Experts of a small language model: a shared expert of 384 neurons.
Below are experts of layer 4 (counted from 0) of a mixture-of-experts language model. Rows are named router (the router's row for the expert), gate (a neuron's input weights, with its number), up (a neuron's input weights, with its number), down (a neuron's output weights, with its number) and show model dimensions 0-127. Each number is 128 + 32 x the weight over its row's rms, rounded and kept within 0 to 255. Numbers have three digits each.
After each expert's rows: "raises" lists some tokens whose logits its average output raises strongly, later layers aside; "gets" lists some tokens that make up at least twice as much of what it gets as of all text. This comes from a sample of Wikipedia text that the model never trained on. Tokens count by the router's weight.

# expert 10
router:068190118135144129138131109117144041100104117126081172163146160171129127087143113144124136113135100150129132114125142109090133070149152101112144144187125193106138162148151156113145202132134104126131145147089163135111110134143178105132135122163134134174133145049156152102131070081105054193147180070146108079037081121141068149084144164073168144110115049181158148115114105137143090150159
gate0:164094129159050170141167139104116136106120157152051141125062103132164154048166144170179107119176145144118129131108103134132156186070188163132102135121205110088113212138197126138120090121135135173104133145098186158133152145084090144103119154175136122187103111109166146158180167121039134145127155125132128169136114105117162107102109185060126100128181092147248116173155110159070073141096
up0:145104106160111120172115084132151045132128135156144111141098083085159115041134132111132115165184110145108089102120132146094120133130156213150154086144100101113139146113123161191124169149102092115180158166121114124143112193092188130112177143196160174146122084137159159143142139150084122090132151133094146102115090136130175098112085140109098139196144101127184105139116145137111081180116
down0:104119124123123135158109161169148151149065110142176146111106127119141146203075166143089111140165149113114153116095160124162071142101112123100176137101128070181101145206087110169133090132149102170092111076133160141162103066129151055136114139100134158061133178204149058106152103085130070110141078183103125161157109173110050088116137123144108130117111154097110138105118143123164140116147
raises: " un", " not", " to", " the", " a", " in"
gets: " a", " was", " is", " were", " an", " be"

# expert 3
router:137175084113187136159114152139158161144148126144145129110095045082086108070108110142193154111084133128128132173120106118153091168092168113116086071079148037098070086136187126102111143171081105092143126096147139078110168179154158155067141162172126161169165127165134143183111115149161140110102128109157138086154151115095067131158125100108108182117112168143169120175142157093141116162164
gate0:133162140074159123118135150162157102158174142150129094095121095074152095156086049141130113114136150100115145135103114104175151171104123124109070130160167126111125139118089142107157128182167119102102073152113131136116121082111116122170134110143157163181130094170139143151083125168151190142116162106137108053096110108133068097172114089089134115167117129089080134114099206180134143136121
up0:092157138090124107191114174128139162103130130153131129145138120119184192126113165174128139146094119148123124137071131168099147154145195119138074099076106168061087117111108143082113075062114113144105161125103084149077146119113166114121094083144109131131163094100179189137125123122166117159097199158139112165123093086153150095172123058114089113147139088070155084165149070151080120120100
down0:112106163190160147155153120114144189159043142182122090123118128086116153106139170112151148156115087160131177117156173125100124158120147118083055156147101118176117145134157118153116100077150144138127103084106111072176132115103135075128141188104086108152083140164156204129132117175145112163115147130157093119169116069063152121144132188104111156182159097119122138125086062106073163133184
raises: "\n", "-", "  ", " A", " The", "\n\n"
gets: " |", "|", "-", ":", ";", "="

# expert 5
router:081081162125111106171112151107079102110144122193133105138125094161134158115139117081140143137177090136132131136091208070146151115102091137170164176157161126111164138135114139120136139080176100134105162113180159091181146156148092108172133103113120128106160089142097112076129049145068117114110126122166107112186148153116183205161123131113090076163145201061143132095120123115089143124131
gate0:117115150085119152138121146162083091098078141060190164121119139207074157122130055103125085124124148131136114150134145169181131124131116120135157147105162148162050169171134173140139130146142119049075159188213104101096137111144183170179123174177156129121137107132121151158169127121118130116161115120125172172089123103113151158127142144163088150117185163142153108155193116100124093123065
up0:149149085136183063121133112069186136171159082182102130132102061091204104134144118129112166054078116139129103113092171058112079094092148130160130117152132172121160135101124098132196157114140155134133131127100119105178091124131044133144154159067055096107141109143136171145110131108120121110104146135082128159136172114173121098140133114097119165152140100124134085150127120170148085178141
down0:104180127096147082105133087101129106122118170139174132139135175196157092140171135178161137097123133119136198123120192137165060188160129131136108148111131142108180106177127125114106152123137205144143110112089184159147124136176144186111172085156094133082135167118127109193133163185099166155161127113141098163133137127085174131108110097142159083108209133117088100159073104141089126079137
raises: "-", "=", ",", " and", ".", " the"
gets: "\n", "\n\n", "=", " (", "-", ")"

# expert 1
router:056137092134140181183112141160119085056103088122101147103111127087079138154127168093136156207130146121118113154145111132096087105093093139109092122060123148063108017161063160135142030123111108126099155168127120133166065086178127165105132161163147178083130173101158145129176125163122091070088112090173143151113172128165190127100106084113178113102099185164121099132107128130133152099133
gate0:117137098183211184144123092176116108163102159086115209044108172102155091171104125140143119101126124104167130118154143134122133132078166111154123077099159129162108090071129113087133097161084158118140143095131144144128142146181181136112075122132089101186092142137086081134128135139157105161121090204146114116201086162122060146135149194142124119132147163126084080164113088120161114130124
up0:080156086149072082075131102039121166126161095060132085088136179157181089146114135137182123140125149130096159129178084121150126107135151110159113152183168175093095125128143149119085145126101124125101136184084171120122116113162144129134142130141106149147165110064158055149098145081102062177092111164144087157115094136136126075151119142105098110114128155120163095144182121086078129133145
down0:157136157119109110126085137171093184094139119091142147164090159149143123153108176214101162105114056160141091124136133126115143144144135150172146125137132103095211138119099144080138132091177158056138142115091084167131177092177162078158120083132152181120012124123110161114118164189109096100157138131093148175117086117164103157170158157107137120166132165191152098181136151144192121068106
raises: " the", " a", " an"
gets: ",", " the", " and", " of", " to", " for"

# expert 2
router:171215156151139122129116161141186183186114154082106123140175107141106112069195106073128135139056171125073176143143126157161186186124120149137130127153120156096168174176081114180146101123152101105092106168111120130106152108119095101119091134105136134117099069169167132113156159123127183155116092126114153178112143130099133075134150096119094102162100178158125102139176100098118108116123
gate0:108148122093121131105115135143149091116104114123133102118187142154120102106185221126137156153101081074171130145111110148175129145192152156160064149134145102113115105093148122117115156136147116085116173124146059168144140129149103161130130098170108074113129097086087138101130047123163151128144119050133085059112101144157157078145118159120100080089054121092123067116112161110131159095112
up0:174149137151138157122158138103184146164111117138154145161105127099179109115183156105088184125093106090119104165137162050106100184168165156084100077148092136099118109123205143151157136094089127128124108109184117222133157099128081208087116139132131099115105090137118104124152141067129133077111132086098100090084146151126151113116070128080107137083135094084151174123132180070146203106163
down0:184125147151121123123159110111099140129129125137177103102126157168152184189088134099120131095131148115133111132146108173123096115106165087134059178127125152072163087109081114119216124154146172094141134059122101128175120143117154133072132150146092180126143095142209143135157100153072075159116143147138141127192152077178171125170189161111096176127138122127138119041115120146074190110155
raises: "\n\n", " In", " The", "\n", " It", " He"
gets: ".", " |", "–", "=", " 0", "%"

# expert 11
router:174112255160119107120087099193130122145145125109172085091133162132169166126113081203145125108162182112155063105095064114182180158166155157093121127098116113110134118136162138140112122161235114117138139122128100053127129154154103126155121100139062121124142114124115132133087104136103124135139105112105162123123169145128202147124150147124098112113175066139111165140129133137146133119091
gate0:135148154171145123077152086135170037134131162130160134103143112075151087165122143092092098124135127167184122104140123101080038127129114082169104144130114207133108188167103121157123159162112153132122081157131107108170109098177123116137106122158117077154159143163157135115195119109117172189118147187081114087136129132100219145115149102127121122074050082106146111122103118121114157170158
up0:121108135128127151152107129015080165104141134093122153104127146172169127123130167113167084101137094120190116104159087180115085104119184154151123161077110212051164078108117166114160137147070120137101113165112127117160115156094129097117117145137160082053167091097101139129043111076145140114140144057168182145112132141179096119113173174132148095136182161107094167103161174175111121159092
down0:094130167093142130108133114086170165143153110065113149148180143072115057090181096117135167215111147160120114168170079099119134105155124099098152099154162121179150151174075109124164107116131094111159100179121132139139156110108158186131178154117190129180148106172175108148205135143124086153195101130157073129198157133183109151140028149140125093102169091142151160117098103079186176151144
raises: ",", " and", ".", " in", " on", " ("
gets: "s", ")", "e", "\"", "es", "a"

# expert 8
router:149172118141133136050158084103131120159147145135146122150082075162118097113083125161148176144095105116187156174109140138068118193155159155180131123119087126097129185140161165185081105128133181159140138111114112144132213161149080168078153137115137097139106113071110176129162133105156174130085163169114079172131146189094138065123114085110144067154170168107134159121140103199084170073142
gate0:110135089149099124076077093142061116160142100137135114153121151102157138142159111137127061128165156137137081151072146157173089156126159130157165142121143099131110113138113076165149145109183115146105159123190113067113159154142153170115093149042154184109092132165062133170158152084091102129116115133200152168129142185130130125157193127178070166151129139110140109110160154166127122074092
up0:159112086122123131181082146163108109099115131095184180154086124122211171065140096117133112073106117197195143161160114156077124115127165117126101095116099124160096153169125122168165144076164144143124158102146143036141106163163098151107090178096104181102107099105168173158179156113155125139106135087170138249127068134117064097151117119098077096171130134147122136123179119134131122065081
down0:103095153108107158128153071139149132146082192131133116074150084143129172090161218180081139084097058123091092103074120094146142173140210076194183158123133138136127057070092121114113168136129129152139087100133130164177147091154097134117152128135094115124131135125115124074133130130129150148066092158167151084098162141164096173065124122193158073119088118151151059157192117107103146124134
raises: " the", " a", ".", ",", " to", " different"
gets: " in", " of", " the", " on", " 1", " 2"

# expert 9
router:173117142090114154145111126147128182105114111156117104194147177167119122153095111123109126119086101154143114103150152150150154150154203153083101138080157131160170126090094113135164143168115181116221135119140129194143125172100098223154105112123116137115113137166135118164081148104143147084116123136123140148132117128067124101137137104167146105156140146045098120144176167145058091126104
gate0:109088175102108154155079135128132136093111152152102108067153176121129153159138200093098080097141129121153108108129193121106103205123135161132142141121107115123089114101119125162088123121161126145206086120128120055126118150080138118124158117085084132142103161187117126157109107112141149122098131098102065156071065097133111155091111105115095152164177135141132132095054125183177077116107
up0:110155089138077168177126136185160169152163092056096166143164143056100110210115040117164136125109112170085115069132137144108105104129162129165086120132145101149176132102110128159134110102115068117112077205128146185148088185145160135112093097145166205144082145175102128120096166100147201109120146143135077105080198118090178119126166127132091104148158144113134147069150135140107120164160
down0:153119148156126113136113115110167141082128097088145170101118097105190130114118148103128187223115123140124110130141134102134106116179114160076122047083156142130135132168152148143057191118087084111110104161102143109138119107110072078150126145129126088076185132069118139098130129093136085133141139143123114096151162161146150151146100119097063125106111107066173103107115104084090171136155
raises: "s", " and", "-", " of", ",", " on"
gets: "-", "'", " \"", "o", "d", "er"